config = dict(
    n_layer=8,
    d_model=160,
    n_experts=256,
    experts_per_token=4,
    d_expert=32,
    d_shared_expert=128,
    activation='geglu',
    moe_layers=[0, 1, 2, 3, 4, 5, 6, 7],
    router_score='softmax',
    normalize_top_k=True,
    routed_scale=1.0,
    balance_loss=0.000241,
    balance_bias=True,
    init_std_router=0.0099,
    lr_router=0.00161,
    vocab_size=4096,
    norm='rmsnorm',
    norm_eps=1e-05,
    tie_embeddings=False,
    optimizer='adamw',
    lr=0.00188,
    beta1=0.9,
    beta2=0.99,
    grad_clip=1.0,
    batch_tokens=65536,
    seq_len=512,
    train_tokens=734600000,
    steps=11210,
    dataset='wikipedia_en',
)
Below are experts of layer 2 (counted from 0) of a mixture-of-experts language model. Rows are named router (the router's row for the expert), down (a neuron's output weights, with its number) and show model dimensions 0-79. Each number is 200 + 30 x the weight over its row's rms, rounded and kept within 0 to 999.
Before each expert's rows: a language model's description of what the expert responds to. This comes from a sample of Wikipedia text that the model never trained on.

# expert 40
Description: Ordinals after articles. Ordinal words like first, second, third and last after a or the, plus word-initial pieces following the article a, such as a scenographer.
router,183,255,201,244,208,208,140,205,181,153,209,176,175,181,206,230,228,198,211,170,207,199,201,197,178,234,254,206,215,223,165,259,202,189,187,188,218,178,204,220,212,227,163,165,158,199,176,252,238,231,168,189,194,211,218,214,230,242,241,188,136,217,243,198,218,152,155,194,236,188,242,195,176,219,176,201,178,230,215,210
down0,214,234,209,174,194,165,181,200,213,228,237,260,162,188,186,141,240,187,173,195,167,232,150,222,182,201,191,207,203,179,209,237,296,205,232,247,164,198,195,214,217,220,263,222,173,180,224,154,202,246,205,253,186,180,238,215,201,191,159,234,201,228,192,260,182,228,194,159,226,183,177,205,175,235,144,197,211,187,234,225
down1,136,258,157,230,202,231,204,239,148,193,207,252,160,176,222,221,154,202,205,216,233,221,126,192,223,231,234,225,185,196,206,217,191,171,162,204,152,156,214,183,231,190,191,261,211,221,135,180,168,206,188,240,150,271,172,215,172,182,223,137,191,155,176,177,181,166,218,205,236,185,212,204,211,227,153,202,221,148,163,206
down2,216,177,182,174,191,187,247,168,197,259,234,231,210,209,231,187,186,237,188,246,239,251,236,224,223,215,164,170,261,196,173,223,200,129,193,232,192,257,220,214,211,241,203,164,177,231,151,191,195,220,187,217,237,151,197,225,195,184,210,155,179,166,262,203,205,201,191,153,213,193,222,178,198,219,193,193,210,210,143,149
down3,230,204,230,246,231,169,145,259,197,221,204,159,236,210,136,178,238,191,218,226,217,262,184,207,116,231,203,192,203,201,241,166,152,176,246,197,203,162,198,215,159,176,209,235,129,174,202,161,211,197,173,243,173,220,201,212,208,196,223,211,220,214,199,217,191,198,233,260,166,188,181,198,190,251,233,184,184,237,197,205
down4,125,180,249,208,216,160,228,212,155,212,205,195,182,247,218,205,211,169,154,195,180,211,210,149,184,208,245,235,154,218,225,172,230,183,165,234,212,190,173,221,161,212,208,185,186,205,265,196,210,289,234,222,156,224,244,174,198,159,168,208,210,186,207,195,181,216,197,184,201,147,211,196,219,212,135,224,222,204,223,170
down5,216,136,211,231,140,186,189,194,193,275,245,132,227,163,203,197,211,208,175,174,181,226,199,160,226,169,182,236,164,206,167,177,247,145,197,252,178,207,180,250,174,251,210,222,193,166,216,220,143,180,200,171,252,256,186,259,195,266,184,148,244,179,215,193,229,216,163,147,178,240,183,196,266,233,186,240,193,180,238,212
down6,188,235,210,214,172,210,141,206,163,237,210,197,171,214,209,221,213,243,190,197,214,179,202,231,213,157,140,209,190,178,178,124,186,171,166,234,238,135,210,187,193,188,190,199,183,206,210,181,191,213,188,216,146,165,218,215,192,207,187,190,208,176,195,196,243,213,189,273,229,235,209,167,143,273,189,210,163,152,203,210
down7,173,216,152,222,239,154,179,210,173,202,171,197,214,198,223,205,207,210,178,181,226,190,206,230,136,266,224,242,182,137,174,260,186,211,264,230,205,214,159,207,220,222,183,197,187,185,178,172,158,192,216,197,223,161,195,204,197,217,183,171,252,179,216,200,208,173,200,191,279,188,238,229,218,207,150,117,147,227,261,235
down8,171,166,203,195,215,231,199,198,170,201,155,235,207,175,229,201,178,236,183,224,211,228,181,225,225,185,205,202,288,173,192,219,161,164,197,239,217,195,288,244,190,211,147,247,183,207,206,235,198,172,182,216,204,159,145,224,159,196,229,211,186,178,216,185,215,136,225,142,191,161,218,193,227,206,192,224,232,178,198,188
down9,226,205,197,242,248,141,165,209,241,160,181,215,220,205,205,215,223,165,259,157,193,256,258,227,202,224,215,221,217,191,220,202,205,211,221,203,214,209,162,257,228,187,194,192,208,190,227,198,199,198,174,209,230,168,215,227,193,232,198,174,174,221,187,229,202,230,234,189,189,175,164,228,187,188,238,214,189,244,212,197
down10,236,237,147,231,197,215,140,242,147,218,248,194,190,195,237,179,187,197,171,169,187,232,197,201,203,242,170,239,240,250,178,187,202,234,257,242,173,237,189,145,175,182,194,184,144,264,225,194,244,182,190,253,208,214,187,157,213,206,202,165,223,204,220,218,171,179,208,203,248,199,233,181,221,243,220,184,180,171,156,141
down11,171,202,244,216,214,167,217,213,152,183,223,178,263,206,143,143,227,256,174,203,218,246,184,210,222,175,150,216,190,201,215,187,224,210,248,149,207,195,197,216,131,232,136,231,202,199,187,108,218,182,214,210,167,209,194,180,220,200,215,205,197,227,186,197,207,228,188,250,235,160,200,185,224,224,215,244,178,225,198,195
down12,265,196,197,243,146,171,220,133,176,167,207,193,246,231,209,211,189,210,242,195,193,197,182,183,219,197,196,172,234,195,219,243,203,182,156,157,221,165,235,182,176,162,206,213,226,164,207,138,210,177,223,217,225,161,245,225,247,197,195,258,218,192,221,187,204,208,184,186,239,151,172,219,221,143,171,192,195,197,221,242
down13,165,163,200,228,190,240,251,192,187,193,172,188,200,178,223,188,194,142,133,203,225,125,178,101,169,209,183,162,267,216,182,255,173,187,194,202,159,207,179,192,183,231,247,169,217,218,192,188,234,167,188,237,203,214,213,264,244,191,187,258,209,185,169,240,192,223,178,216,188,220,233,166,240,196,186,188,197,137,167,206
down14,199,269,232,200,213,206,212,220,210,202,231,175,245,220,232,200,234,198,218,236,214,177,226,209,197,176,183,250,202,216,202,170,149,193,177,179,196,210,244,135,189,188,211,157,184,202,159,256,238,172,152,210,163,220,201,224,191,175,241,167,214,235,173,179,168,132,130,247,210,215,250,200,239,187,193,215,174,200,237,208
down15,246,174,197,174,209,187,249,187,255,246,191,242,196,220,258,213,231,142,187,188,233,191,244,194,172,183,261,192,224,184,173,208,174,262,175,200,228,215,210,182,217,233,184,173,216,194,228,227,250,180,204,209,241,167,123,233,235,177,209,210,203,165,223,193,167,168,214,200,195,209,215,246,255,184,177,201,220,229,226,196
down16,165,183,208,116,205,183,216,153,227,189,182,196,221,196,185,221,173,198,225,145,179,159,205,218,275,203,194,217,198,193,186,223,235,205,213,216,185,207,184,184,171,203,184,174,213,197,156,153,190,158,221,189,148,176,286,178,209,193,139,175,192,192,169,264,204,180,166,180,181,197,229,220,216,198,236,229,156,142,164,209
down17,158,245,219,219,167,217,193,201,166,197,169,194,203,153,222,181,188,224,221,217,211,212,225,180,196,231,194,116,162,213,198,184,181,202,202,218,200,213,202,191,229,224,203,182,194,136,197,196,216,207,234,228,167,179,183,228,184,189,189,144,200,192,256,129,213,187,205,210,201,211,213,168,142,180,231,202,212,227,203,279
down18,238,174,208,204,206,173,211,250,193,249,164,258,194,190,222,267,210,174,209,201,175,179,186,228,202,190,236,257,198,234,247,200,194,222,189,225,206,145,223,168,171,249,235,187,206,204,194,218,182,211,239,184,155,160,200,168,157,133,214,242,223,191,216,223,209,185,176,216,158,130,190,135,165,149,213,220,242,172,212,230
down19,206,197,177,234,257,230,182,207,199,144,242,218,189,228,123,177,215,212,181,155,188,268,161,211,159,217,163,240,170,196,221,199,312,192,196,214,228,218,178,247,221,196,205,234,228,206,206,168,166,203,218,178,222,193,203,174,137,176,196,185,199,169,177,220,141,243,202,203,234,198,178,211,214,165,198,148,182,232,137,190
down20,167,201,176,234,250,168,222,192,220,158,230,178,189,204,176,185,190,185,273,180,222,187,193,223,207,233,163,175,117,215,176,193,201,117,233,165,163,206,203,204,194,165,210,202,208,151,244,218,166,220,235,223,192,180,205,217,232,213,201,229,229,225,216,137,221,239,220,165,176,184,228,205,210,239,230,151,257,210,152,250
down21,197,226,201,196,179,214,217,222,177,166,141,208,227,191,216,191,177,133,192,158,223,249,232,218,189,145,198,184,237,246,246,196,175,234,195,214,220,182,178,202,189,255,221,222,209,202,279,231,177,175,197,202,260,209,271,227,201,217,175,242,224,212,222,224,180,153,189,150,200,216,226,214,152,191,228,196,224,246,236,194
down22,217,159,251,161,236,159,215,220,168,193,217,194,186,184,193,211,205,173,203,122,214,213,232,248,138,209,270,171,232,244,176,211,182,202,187,185,199,232,210,233,232,216,208,182,264,199,153,174,132,272,183,214,180,194,178,161,175,219,189,194,198,168,184,144,202,193,169,201,179,191,222,230,232,227,201,171,240,215,162,199
down23,222,183,170,247,200,207,152,208,162,196,221,250,203,198,192,184,192,175,201,174,185,178,214,218,186,179,244,132,205,200,194,193,211,251,235,233,191,196,159,168,250,245,162,203,240,261,213,176,192,144,171,223,189,179,180,191,124,200,187,241,190,218,240,198,231,217,219,213,239,181,226,212,185,228,265,197,212,181,213,165
down24,179,167,189,199,205,194,168,216,151,204,154,165,250,205,144,213,199,178,200,181,198,217,143,128,167,126,200,197,155,215,204,219,201,217,177,208,167,240,196,241,160,180,192,242,225,259,214,183,183,251,184,168,222,174,231,231,220,165,222,193,259,214,197,201,226,207,214,298,161,213,219,202,223,221,246,200,133,219,158,174
down25,139,181,206,179,198,190,167,214,198,185,159,240,211,206,204,204,167,214,204,188,195,153,142,236,274,216,192,204,191,227,250,192,232,225,242,242,223,237,222,203,215,210,228,260,187,206,192,164,254,197,203,163,151,228,225,263,173,228,176,160,169,216,160,203,266,186,235,198,216,221,188,189,174,213,204,238,212,247,202,223
down26,195,229,211,243,208,233,138,225,177,198,201,220,211,187,237,184,176,232,174,165,207,212,203,223,196,181,199,197,244,176,249,210,232,217,162,153,169,208,166,172,154,236,202,169,243,231,251,208,210,198,134,198,190,175,175,212,176,193,186,144,218,265,255,242,189,195,183,219,204,195,257,180,199,158,164,199,198,129,191,267
down27,217,209,234,244,204,170,175,187,204,187,195,215,216,235,167,165,216,205,226,240,229,110,274,200,224,229,200,206,185,205,202,263,157,220,216,170,203,168,235,216,184,186,170,211,147,169,176,195,171,169,178,194,229,191,153,212,213,209,210,229,240,153,250,223,240,168,194,208,191,208,153,219,186,217,159,191,219,219,177,232
down28,232,225,228,236,173,183,184,227,216,206,222,169,215,187,177,171,204,231,175,168,167,188,194,216,156,159,191,228,235,253,188,172,192,221,176,167,176,185,248,242,180,169,237,200,189,142,197,205,174,270,266,254,219,171,138,173,188,178,214,220,189,225,237,117,158,206,180,242,127,232,177,217,235,247,189,212,178,207,219,218
down29,220,229,188,176,235,173,175,245,208,234,269,188,200,201,243,215,212,229,191,168,230,180,295,151,195,232,214,233,211,262,223,231,185,207,197,217,235,168,237,225,159,244,226,216,213,156,173,196,240,200,196,189,231,236,198,192,137,144,188,110,218,191,165,188,230,239,175,183,230,215,215,185,217,198,176,190,220,154,202,154
down30,178,188,196,173,219,159,256,187,135,206,224,180,193,237,166,228,188,196,183,203,190,192,187,228,204,214,205,164,129,230,195,168,205,185,221,197,154,152,200,251,205,256,206,228,251,213,161,169,199,186,193,200,199,163,191,140,227,176,173,168,208,204,177,233,150,223,152,170,220,192,196,173,188,248,186,139,178,222,181,268
down31,235,212,172,108,233,246,218,200,207,225,216,240,144,215,219,178,228,209,205,199,243,240,167,144,178,200,166,202,244,207,197,224,190,210,213,194,212,222,155,193,223,251,183,194,182,200,171,227,144,229,200,242,183,204,231,168,205,171,155,169,218,128,225,161,212,219,155,189,233,191,235,202,216,184,217,145,194,234,218,213

# expert 9
Description: Mid-word fragments after m. Word-internal fragments continuing a word, often right after an m or em start, such as dismay, membranes, Principal, locomotives.
router,200,298,229,198,152,219,222,206,190,219,166,160,273,203,234,188,188,192,242,214,173,241,208,216,218,237,199,203,263,192,244,241,193,193,193,260,205,230,209,217,197,164,157,234,208,220,183,221,197,206,223,185,140,217,247,167,203,186,186,237,235,246,214,192,187,192,185,232,186,193,250,178,209,206,186,178,207,193,192,194
down0,205,207,247,156,232,183,241,193,223,137,204,165,191,233,214,190,226,171,220,170,186,217,153,225,217,186,151,179,197,191,200,248,208,239,193,191,223,171,181,181,211,194,212,206,221,191,204,160,196,174,150,258,190,230,151,189,177,189,215,201,184,191,177,145,215,195,232,180,206,230,260,150,203,202,157,220,212,119,259,218
down1,199,259,249,202,219,186,226,221,196,178,193,157,172,233,241,285,175,167,207,220,225,220,202,259,170,213,209,148,204,209,196,227,167,232,185,175,145,190,241,230,183,203,224,218,151,183,190,220,168,198,167,213,163,200,236,248,184,221,154,245,190,188,245,205,182,198,212,150,145,156,196,174,218,159,227,226,239,189,242,204
down2,184,176,159,173,216,285,179,217,223,164,178,195,150,188,178,224,250,223,213,202,205,224,152,242,174,211,230,247,221,167,235,206,197,186,187,171,234,168,216,232,182,251,196,215,186,164,177,224,179,156,152,179,179,243,194,185,222,238,208,230,217,139,194,187,257,207,254,172,191,210,225,242,196,264,162,226,188,198,241,202
down3,174,224,177,241,232,158,179,171,187,208,182,187,263,175,244,193,146,168,189,250,219,249,147,238,197,264,140,207,185,285,221,211,201,191,161,209,182,208,235,198,195,120,243,211,179,189,185,247,180,257,213,191,173,216,188,184,210,214,195,196,214,187,227,212,180,260,181,244,182,189,211,180,188,237,166,244,191,215,180,145
down4,232,219,243,178,196,204,209,204,215,209,218,185,221,179,162,243,209,182,207,194,183,255,226,215,180,165,214,195,225,224,232,208,160,180,236,260,158,202,179,205,224,195,176,198,222,170,172,218,270,246,213,183,211,204,214,218,213,229,224,253,237,274,214,227,216,239,179,176,205,159,182,135,194,201,207,155,224,186,251,192
down5,223,175,180,216,150,181,210,219,140,239,174,177,189,183,202,278,218,161,142,188,199,223,176,165,177,224,185,224,224,201,222,198,187,170,212,185,164,187,276,220,180,168,205,140,130,117,217,227,192,193,193,183,209,212,220,270,222,223,199,178,143,217,197,231,226,193,253,206,220,198,206,204,244,221,208,175,199,215,217,207
down6,210,162,137,196,184,190,186,154,214,207,175,194,177,192,197,194,200,162,147,203,174,191,192,118,257,200,206,219,239,180,226,212,208,228,218,269,226,219,207,256,209,169,208,208,191,175,237,147,193,211,188,198,224,191,211,206,229,219,212,152,230,175,233,203,192,209,203,180,180,171,144,223,163,229,186,148,201,175,211,211
down7,168,224,159,254,215,173,158,177,224,259,209,234,242,230,177,255,178,150,256,219,154,121,265,207,157,207,192,234,197,198,203,176,132,227,223,179,230,188,239,232,196,194,192,189,171,224,251,195,172,185,171,209,199,179,152,212,224,205,203,194,202,219,206,224,232,195,202,149,189,215,199,133,234,211,224,214,214,182,200,202
down8,151,226,260,185,180,198,192,241,227,201,159,179,253,179,142,222,158,198,163,205,221,212,208,226,236,223,238,195,200,201,189,150,150,181,169,226,197,188,183,189,174,247,190,236,181,156,153,208,175,194,188,216,231,193,255,219,258,238,223,215,159,228,174,161,172,218,145,225,186,182,207,168,231,210,201,244,209,160,217,155
down9,142,224,175,163,213,200,176,202,197,217,194,202,179,181,165,204,233,223,205,206,198,188,196,192,189,202,145,210,221,195,198,206,214,166,214,244,192,207,174,221,269,212,175,226,221,247,220,217,185,185,208,250,168,210,202,242,165,170,204,199,176,216,155,190,203,166,169,158,203,203,208,189,241,194,223,119,162,243,244,249
down10,210,201,250,179,150,144,172,199,174,229,190,176,169,128,198,193,190,185,189,192,135,199,193,208,172,214,144,185,235,272,178,201,149,207,168,155,208,132,215,221,180,211,210,238,179,163,163,174,159,233,244,176,190,182,181,225,222,199,176,269,205,182,200,148,170,230,192,196,178,185,196,216,215,202,216,226,174,179,218,193
down11,226,210,160,258,173,168,209,236,178,166,200,237,248,180,188,170,217,229,171,160,183,205,199,144,158,197,185,179,229,189,194,252,197,212,156,216,209,189,137,195,180,184,179,217,158,189,200,170,164,237,192,206,165,268,211,215,149,183,216,236,233,195,193,214,124,176,176,239,213,238,151,196,163,218,209,182,209,233,181,207
down12,281,248,211,181,214,182,202,240,221,223,240,267,206,209,259,204,156,207,222,155,194,247,209,152,192,281,169,212,181,178,206,196,211,246,209,173,222,156,207,150,167,244,177,223,230,280,153,194,216,144,179,199,218,156,228,205,219,186,171,141,205,202,200,215,207,183,190,205,193,211,172,206,213,209,214,182,235,231,158,215
down13,237,152,188,201,201,163,184,196,140,180,231,182,168,172,175,177,211,165,186,216,198,214,146,171,189,199,236,183,209,212,194,171,174,215,261,234,212,178,196,193,214,225,219,207,214,229,173,156,184,196,234,192,172,199,233,221,191,197,184,230,184,200,135,197,214,197,161,233,199,225,229,244,190,241,221,193,200,215,163,222
down14,217,177,217,171,207,192,177,144,216,144,184,198,213,170,184,154,222,233,261,169,203,217,223,259,234,203,204,162,216,161,224,161,197,186,248,214,202,268,175,200,189,226,171,248,259,171,166,189,203,191,236,223,285,158,214,202,194,189,223,212,200,183,179,185,195,212,180,249,187,168,197,213,191,185,253,146,197,207,223,204
down15,190,218,175,205,253,236,255,222,119,214,181,180,184,189,146,194,208,151,134,176,155,186,172,257,135,207,192,250,207,217,188,203,187,256,191,246,162,173,150,161,167,177,136,194,236,214,216,195,192,208,255,204,211,232,143,179,169,211,172,204,253,170,173,189,215,186,196,243,229,201,143,183,209,208,207,190,201,175,140,214
down16,178,243,185,177,201,206,245,208,265,226,182,184,181,210,137,207,185,219,195,210,201,177,191,232,205,154,193,163,152,247,229,184,148,195,210,202,202,143,140,145,255,224,248,213,216,192,167,221,177,184,229,198,187,195,266,231,184,194,219,191,189,182,167,233,159,223,185,245,193,201,233,237,183,202,250,181,205,138,213,181
down17,206,207,179,191,201,172,176,137,231,180,241,234,210,174,245,202,210,205,199,214,159,213,189,236,183,190,193,254,213,256,177,173,173,183,224,196,197,224,167,150,255,172,198,206,194,218,197,212,116,227,191,224,225,206,221,225,206,212,167,264,178,247,205,241,198,266,184,244,189,176,216,188,197,167,290,222,246,162,236,193
down18,217,199,233,194,236,183,251,226,155,177,160,190,160,195,195,200,215,164,237,222,185,180,231,232,204,189,221,202,182,185,190,241,254,208,156,206,217,184,194,171,203,182,231,197,249,223,256,209,216,211,264,193,257,132,180,190,207,206,224,157,198,219,195,233,155,253,233,223,189,190,200,179,223,187,226,196,203,164,165,164
down19,234,227,202,163,211,229,216,229,172,167,227,183,176,196,199,211,197,180,203,191,215,168,203,219,154,121,204,197,219,140,145,205,175,225,139,166,234,222,197,208,248,238,228,208,199,166,196,179,198,166,162,218,196,192,126,241,241,215,171,171,151,194,191,156,215,165,232,185,185,224,201,152,179,248,191,184,206,144,231,189
down20,203,235,188,188,175,204,138,196,239,175,214,189,211,265,201,196,219,218,210,185,211,224,154,224,233,194,233,187,160,181,175,195,194,189,174,197,215,185,173,195,198,195,186,209,164,165,187,180,240,214,192,160,195,224,213,203,202,166,198,174,174,147,163,170,156,195,147,224,145,249,216,175,204,215,215,179,137,217,159,155
down21,185,171,210,227,200,186,143,190,214,254,154,177,224,229,212,235,228,106,172,225,156,214,152,179,226,215,188,218,238,227,211,219,230,194,192,184,217,185,179,179,179,216,214,183,201,217,209,223,224,246,181,221,267,218,191,165,195,183,228,203,186,168,256,195,205,230,151,239,214,234,208,214,202,237,182,236,153,214,189,238
down22,213,179,193,197,249,221,175,208,198,169,226,169,131,178,194,227,211,189,232,200,232,212,154,212,200,179,190,213,184,175,146,173,183,186,253,205,229,215,155,211,203,250,257,202,210,182,209,205,173,192,203,143,172,198,196,212,199,247,198,198,182,152,217,237,239,242,204,212,203,155,211,184,188,218,223,200,221,209,152,177
down23,244,228,214,160,182,215,268,187,187,213,212,167,189,230,226,160,190,241,206,246,212,179,184,166,219,264,167,232,227,189,153,182,165,226,212,207,232,189,227,218,149,184,178,166,231,201,199,215,269,210,177,229,207,196,198,206,208,206,225,206,212,240,221,179,129,158,171,207,226,193,193,229,210,166,191,161,193,214,197,191
down24,216,166,206,184,218,209,220,214,214,197,195,223,226,156,191,187,228,216,132,236,172,207,175,152,185,205,208,228,198,323,157,223,209,187,185,221,240,229,266,221,185,185,260,215,158,232,211,154,262,222,235,223,201,207,246,208,183,184,180,209,170,224,169,134,214,208,174,235,221,180,220,210,183,223,226,238,207,236,173,164
down25,210,172,165,186,194,224,218,237,179,183,241,186,190,189,178,243,236,175,117,214,216,198,239,193,172,187,185,228,205,227,145,170,189,193,191,242,217,199,209,217,180,175,210,141,210,234,233,253,231,190,156,230,201,187,155,202,218,181,219,170,163,174,140,231,224,231,201,164,245,223,197,192,211,168,224,208,171,213,176,243
down26,179,187,204,228,197,245,220,199,212,189,174,159,192,231,174,211,199,201,193,207,225,235,263,243,236,178,189,211,252,201,253,214,238,221,180,196,201,249,189,186,201,164,218,181,197,166,249,205,239,176,185,222,172,225,171,199,159,229,201,226,211,227,145,199,197,198,167,158,236,187,174,194,239,196,228,239,242,180,245,186
down27,221,181,168,165,170,206,208,193,212,202,222,244,207,196,179,185,203,232,169,182,133,229,188,185,172,169,187,170,146,191,237,284,213,207,240,223,195,217,130,162,187,190,181,195,222,234,203,217,260,182,195,187,259,225,174,212,208,178,183,184,201,210,204,207,234,167,235,226,187,186,204,144,181,139,204,193,238,193,199,226
down28,185,179,138,254,170,216,184,149,207,226,223,200,229,219,154,206,226,203,182,176,179,184,144,154,167,183,219,210,247,189,257,217,164,241,213,193,163,171,189,157,202,210,251,179,206,199,204,158,231,234,155,229,121,209,207,208,214,177,183,188,217,203,256,230,176,208,196,237,226,143,180,148,250,149,207,230,216,229,192,207
down29,227,138,223,245,192,140,247,210,183,221,230,244,265,178,239,181,209,207,231,214,226,221,170,256,171,197,205,212,217,191,221,220,181,229,186,214,168,121,227,213,192,184,228,256,212,180,169,246,178,149,225,215,228,184,185,163,212,210,194,200,202,190,171,219,235,222,183,219,231,173,201,194,204,200,177,249,176,163,221,199
down30,246,136,175,155,190,178,249,195,131,205,181,199,169,215,265,221,230,212,181,236,182,233,215,202,247,197,236,207,199,246,200,197,221,188,218,186,224,225,209,195,192,207,191,195,193,190,197,231,216,221,165,179,126,223,175,210,236,223,178,171,188,137,149,225,175,181,234,145,253,232,205,231,259,171,190,217,188,222,205,203
down31,252,247,143,240,195,194,182,224,260,125,247,178,165,175,249,232,206,173,207,187,220,179,230,178,197,224,154,113,225,154,196,204,153,224,184,204,190,172,194,206,206,213,212,196,196,218,244,184,197,272,171,252,203,192,225,175,234,193,176,171,172,189,241,216,256,191,187,208,218,177,184,205,189,190,204,192,220,194,249,206